From a checkpoint of a small mixture-of-experts model trained on Wikipedia.
Experts: 128 experts in each of 11 layers, 48 SwiGLU neurons an expert, 3 picks a token, a softmax router.
Below are experts of layer 8 (counted from 0) of a mixture-of-experts language model. Rows are named router (the router's row for the expert), gate (a neuron's input weights, with its number), up (a neuron's input weights, with its number) and show model dimensions 0-95. Each number is 128 + 24 x the weight over its row's rms, rounded and kept within 0 to 255.
After each expert's rows: a language model's description of what the expert responds to; "gets" lists some tokens that make up at least twice as much of what it gets as of all text. This comes from a sample of Wikipedia text that the model never trained on. Tokens count by the router's weight.

# expert 29
router [103  94 149 102 106 106 105 154 104 153  99 152 149 104 130 154 156 149 141 148 100 106 155  98 105 153 106 101 154 100 150 158  99  96 143 154 156 153 101 156 155 150 135 156 153  98 113 111 100 126 158 102 150 115 156 121 100 154 103 146 104 148 102 152 102 111  97 106 105 149  97 157 101 148 154 153 145 100 104 152 103 102 131 151 153 101 104 106 158 129 104 153 158 102 126 111]
gate1 [ 89 114 109 123 142 126 107 147  99 120  76 136 153 177 107 144 131 115 149 123 137 106 114 142 133 123 113 120 141 119 147 137 113 126 133 168 152 159 110 162 147 177  99 152 102 127  95 133 137 118 112 139 107  57 159 118 173 144  86 148 113 129 156 154 137 116 137 150 111  75 104 181 111 146 140 166 111 115 135 113 125 112 135 141 136 131  99 104 138 143  92 171 141 119 138  82]
up1 [126 134 173 122 116 133 134 125 104 150 135  89  91  78 142 129 113  77  88 108 119 149 137 146 130 119 155 115 119 131  77  97 110 120 133 155 117 110 164 164  98 159 112 154 123 136 142  82 153 108 155 111 166 173 101 120 112 192 129 121 131 157  99 116 114 145 110 134 121 177 136  95 151 168 132 120 161 116 150 159 109 109  94 115 106 141 138 107 136 128 124 145 117 137 123 157]
It responds to: Pipes and numbers in vote and sports tables, plus adjectives and word starts in prose, such as higher, specific, repeatedly.
gets: "| ", "a ", "and ", "high ", "their ", "mod"

# expert 46
router [104  97 149  98 105 103 113 149 101 153 101 155 149 105 128 152 151 147 144 146 101 108 154  94 101 153 104 102 156  96 148 158 102  99 143 152 156 148 104 154 154 150 129 156 155 101 122 111  99 115 158 101 149 106 157 123 103 152 105 146 104 147  99 151 103 109  98 105 104 145  98 157  99 151 155 154 152 101 102 154 102 104 128 155 144  99 107 104 159 118 104 153 156 103 120 108]
gate6 [104  62 154 108 151 131 131 153 127 166 141 134 139 173  95 131 120 147 167 165 119 136 144 123 126 106 106 113 121 139 126 123  92 125  79 148 144 121 128 138 151 140 105 132 140 162 106  90 117 142 148  77 125 111 144 162 126 125 130 151 115 105 145 134 109 105 119 148 117  94 107 175 125 103 131 127 125 119  84 117 153 126 152 142 126 124  71  89 192 103 139 154 174 135 127 108]
up6 [107 119 123 130 126 147 105 140 107 155 102 135 153 122 116 121 112 162 115 139 143 174 134 135 126 117 136 116 124 135  83 133 157 122  83 133 154 164 136 114 156  94 119 149 117 126 109 153 131 179  88 172 159 108 150 201 112 116 161  70 139 120 110 138 132  98 124  97 109 124 121 183 136 139 135 122 138 128 131 107 142 135 165 107 148 125 121  95 163  73  88 155 120 147 137 119]
It responds to: Pieces inside or ending proper names and technical terms, e.g. Dis-pos-al, Ovied-o, Cess-na, classical, plus commas separating organization names.
gets: ", ", "s ", "o ", "a ", "ic ", "o"

# expert 15
router [107  97 151 101 106 102 107 152  99 152 100 152 151 105 124 154 154 145 145 145 103 106 155  97 103 149 107 100 154  98 152 159 102  96 143 156 158 150 103 152 152 151 138 153 151 103 116 112 101 118 161  97 148 110 158 121 101 155 102 145 103 152 105 153 104 109  97 106 105 146 100 155 100 150 153 154 147 102 101 151 101 103 136 154 141 101 105 103 161 116 103 150 159 101 127 114]
gate1 [114 103 129 108  97 146 103  96 110 130  66 130 138 123 147 124 153 152 167 107 104 148 115 126 130 150 144 150 146 121 147 126 129 108 126 115 126 103 132 140 104 181 155 207 108 140 129 130 155  62 111 131 108 141 152 154 129 108 150 141 118 115  78 128  94 114 118  91  75 116  95  98 154 152 137 112 138 143 126 147 105 146 145 134 112 124 119 117 110 133  83 127 142 101 145  88]
up1 [179 118 126 138 108 117 133 107 116 102 132 144  93  99 144 156 143 125 176 149 130 148 153 116 118 113  90 134 128 155  97 123 107 140 135 131 109 114 188 129 172 134 129 182 102 125 193 146 129 135 153  83 121 103 122  93 117 104 123  86 130 145  95 134 106 154 143 115 109 149 113 118 136 147 111 100 123 137 139 118 107 150 132  74 145  88 115 175 132 122  90 169 130 128 110 122]
It responds to: Mid-word pieces and sports-narrative words such as first, next, semi, quarter, debut, consecutive, competed, often in competition results text.
gets: "| ", "first ", "\" ", "é", "est ", "8 "

# expert 52
router [104  98 147 103 102 104 110 151 103 156 100 148 152 106 130 151 152 151 142 148  99 106 154  96 102 151 104 102 150  95 150 157 101  96 147 154 154 149 103 155 153 149 121 155 153 100 123 111 102 114 160  99 149 108 156 119 102 152 104 147 102 151 101 153 106 108  98 104 103 144  98 157  99 149 152 151 146 102 101 150 100 105 127 155 147  99 103 103 159 123 102 152 160 103 122 112]
gate2 [ 96 118 148 126 124 146 160 120 135 114 122  92 139 116 111 153 152 159 143 149 129 121 112 126 143 192 147 123 166 110 168 117 111 110 132 135 107 116 139 123 123 126 128 124 111 130 143  87 106 121  92  97 169 159 185 151 155 154  90 116 107  86 103 150 102 142 107  70  90 145  78 156 136 132 130 121 112 123 138 155 118 133  89 121 143  81 118  82 135 123 106 150 127 120 110  97]
up2 [107 129 135 112  52 112 138 150 117 114  94 149 144 118  68 107  89 103 115 107 103 132 132 111 155 100 108 125 127 103  98 131 141 158 121 120 120 132 113 166 109 115 128 195 125 130  65 140 111 121 159 141 147 107 100 109  92  86 159 126  95 147 107 117 118  95 147 161 149 171 120 133 136 161 106 147 132 149 112 124 147 151 136 122 147 152 136 118 134 129 110 120 125 175 127 155]
It responds to: Hyphens in COVID-19 and Year-end, line breaks ending list items, Burmese or Japanese characters, and noun stems like interview, control, break.
gets: "1 ", "0 ", "-", "–", "2 ", "30 "

# expert 43
router [100  97 152 101 105 104 115 151 102 153 101 151 153 107 130 152 155 152 145 143 101 105 155  97 103 155 106 102 153  95 150 156 100  99 148 153 157 151 103 153 153 149 129 153 147  98 127 109 100 112 158 100 149 109 157 121 101 153 102 142  99 155 106 153 102 108  98 107 103 145  99 155  98 150 155 154 150 101 103 150 100 103 125 152 148 101 102 106 157 121 107 153 156 100 124 112]
gate2 [137 116 162 120  88 140 146 109 114 101 111 140 174 153 139 190 165 111 143 145 107 101 157  80 123 163 126 167 119 113 107 144 123 134 136 137  92 196  99 154 130 137 133 142 103  98 129 121 130 110 147 137 136 136 146  90  96 147 117 130 114 175 114 161 123 120  86 150 127 113 131 104 115 119 157 151 154 115  95 148 107 131 154 130 139 134 126 119  96 124 128 166 158  74 124 100]
up2 [158 102 178 148 134 129 114 125 126 153 132 182 138 123 115 106 129 108 131 139 147 117 136 135 126 131 123 117 138 141  85 114 160 139 159  84  60 144 146 153 119 129 138 152 103 119 146 124 171 151 169 132 101 137 136 121 104 137 110 110 137 174  88 111 112 108 130 153 109 169 123 133 115  92 126 150 108 126 151 152 142 131 123 172  82 182 169 107  90 119 143 126 169 129 157 110]
It responds to: Word endings and people or family nouns, such as kingdom's d, closure's ure, percentages in election tables, children, mother.
gets: "s", "'", "er", "man", "years", "year"

# expert 2
router [103  96 152 100 104 105 109 151 105 152  99 152 152 106 131 154 154 148 143 145 100 107 153  95 106 151 105 102 151  95 150 156 101  98 145 150 158 148 102 156 153 148 135 155 151 101 121 111 101 115 161  99 149 110 153 128 101 153 102 151 102 148  98 149 101 111  99 105 106 141 100 155 100 147 153 153 150  99 102 151  95 104 125 154 149 102 102 103 161 121 102 153 160 103 127 110]
gate2 [106 119 171 123 148  96 140 121 101 144 162 120 119 142 142 145 150 124 164 145 108 123 162 141 125 111 121 147 134 121 154 153  99 111 109 176 134 116 121 144 162 115  85 113  95 110 139 141  98 178 167  82 149 108 166 112 109 109  78 135 149 163 122 143 143 137  88 116 106 153  93 115 139 156 159 121 124 100 122 122 147  91 126 135 149 124  97 106 167 117  57 147 126 117 134 123]
up2 [143 164 139 121 103 135 138 123  96 137 126 102 120 158 153 142 126  66 173 130 125  92 100 132 109 100 161 131  93 168 136 138  98 130 135 166  57 124 106 129 110 154  93 121 112 113 145 112 130 147 114 104 120 148 137 108 137 152 110 117 117 150 131 150 165 124 120 160 147 136 119 110 143 120 124 137 171 131 141 116 155  91  74 144 107  92 139 138 163 114 118 100 121 139 185 167]
It responds to: The last digit of a year or number after a partial stem like 194 or 201, plus parentheses and table separators, e.g. 1943, 2010.
gets: "0", "(", "2", "3", "/ ", "was "

# expert 27
router [103  94 155 104 102 106 109 150 102 153 100 149 148 101 128 153 153 158 145 147 100 104 155  98 102 154 103 100 155  98 152 157  99  98 146 148 156 148 100 158 151 148 121 157 144 101 125 110 102 113 157 105 149 112 158 124 101 153 101 130 102 151 107 152 103 113  98 102 102 148 102 156  99 153 158 152 149 101 105 150 102 103 133 152 145  98 105 105 162 124 105 151 154 101 121 109]
gate1 [118 135 148 117  81 123 135 148 118 123 107 204 193 130 136 161 169 150 112 139 141 145 140  89 139 119 148 116 138 130 190 128 103 124 142 167 172 180  66 120 158 127 139 143 154 152 145 132 129 151 131 102 120 103 142 140 133 144 109 130 124 123 115 139  99 121  97 136  92 117 149 108 131 103 139 109 110 143 142 124 107 126 123 124  98 108 120 132 156 103  65 118 124 117 126 112]
up1 [102 128 121  92 147 120 111 158 105 114 174 106 103 127 154 101 114 131 119 108 137 109 120 155  99 167 168 108 144 125  66 125 147 115 182 135 131  86 170 156 102 135 122 137 102 117 131 130 114 155 118 126  84  82 147 124 140 120 131 151 122 180 100 149 136 119 161 129 141 116 116 129 110 124  78  98 115 125 108 152 123 175 103 140 155 149 128 124  83 150 132 155 137  98 167 127]
It responds to: Opening one- or two-letter capital pieces of proper names, especially surnames and places split mid-word, such as Kn, Sh, H, War.
gets: "C", "H", "Sh", "Ch", "St", "Th"

# expert 8
router [102  99 148 101 103 103 117 150 101 153 103 151 152 109 121 150 157 151 141 146 101 103 154  95 102 152 101 103 153  99 149 157 103  99 143 150 158 148 100 155 155 152 133 153 153 102 118 107 100 113 159 100 152 109 153 121 101 153 105 151 104 152 103 150 105 113  98 106 100 141  97 156  98 151 154 154 152 100 105 152  99 102 125 151 146  99 103 100 157 118 102 149 158 101 117 109]
gate2 [121 100 112 134 122 156 126 123 117 126 124 121 143 152 110 118 158 132 144  99  94 142 129 131 114 111 122 107 121  94 150 131 113 125 119 149 150 204  94 131 119 113 151 125 125  86 105 123 120 161 133 135 121 146 137 102 128 142 116  88  96  98 107 125 104 126 119 128  90 143 136 114 153 127 209 202 129 112 166 123 139 120  89 165 159 126 108 123 114  88  97  92 139 103  97 100]
up2 [126 121  70 112 124 126 169  93  94 125 155 125  84 148 121 126 128 152 132 140 115 117 156 157 136 143 120 110 142 145 155 155 140 143 124 107 154 178 124  93 142  95 169 114  88 106 128 119 102 172 106 176  95 127 131 125 151 144 116 147 101 128 104 112 123 128 187  93 108  91 137 132 142 100 166 152 102 116 154 139 105 161 116 157 155 176 131 115  92 126 123 129 126 121 143 102]
It responds to: Sentence subjects and words right before the main verb in biographies, such as he, She, himself, also, and plural endings like cousins.
gets: "he ", "was ", "He ", "also ", "has ", "ers "

# expert 50
router [107 101 150 105 103 103 111 149 100 154  97 147 151 106 136 153 150 153 142 146 104 105 152  96 101 156 106 105 154  98 151 158 102 100 145 155 159 148 101 154 152 148 140 152 151  96 126 109 104 115 156  99 151 110 159 127  99 155 105 143 103 149 100 153 103 109  98 101 102 144  99 154  96 150 152 152 149 104 103 152 101  98 125 155 148  99 103 100 160 121 109 154 157 100 110 117]
gate1 [103 125 116 117 126 140 124 166 152  82 154 143 119 147 127 126 120 163 159 133 121 131 152 123 114 167 114 118 115  89 140 118 102  86 192 125 124 189 125 145 146 141  86 105  89 128 145  97 126 180 135 130 123 109 160 119 131 109 126  87  73 136 156 132 126 133  96 122 109 160 115 131 148 152 121 164 175 127 155 126 140 143 125 152 163 117 118  84 130 144 128 144 130  85 153 143]
up1 [107 126 153 143 121 107 100 106 150 111 159  86 106 136 133 103 117 102 120 104 139 135 100 125 136 120 192 139 134 139 130 104 154 144 113 119 150 128 122  95 178 117  88 117 109  86 152 102 126 143 148 118 127 146 107 118 111 166 132  63 116 145  70  83  85 117 144 119  91 130 127 123 127 106 113 114 145 125 165 185 156 144 134  93 121 138 122 148 168 138 129 140 111 137 127 166]
It responds to: Hyphens inside compounds after a letter or prefix (D-peptide, on-campus), plus sentence openers like Although, Many, Some, Both.
gets: "-", "- ", "that ", ".", "M", "An"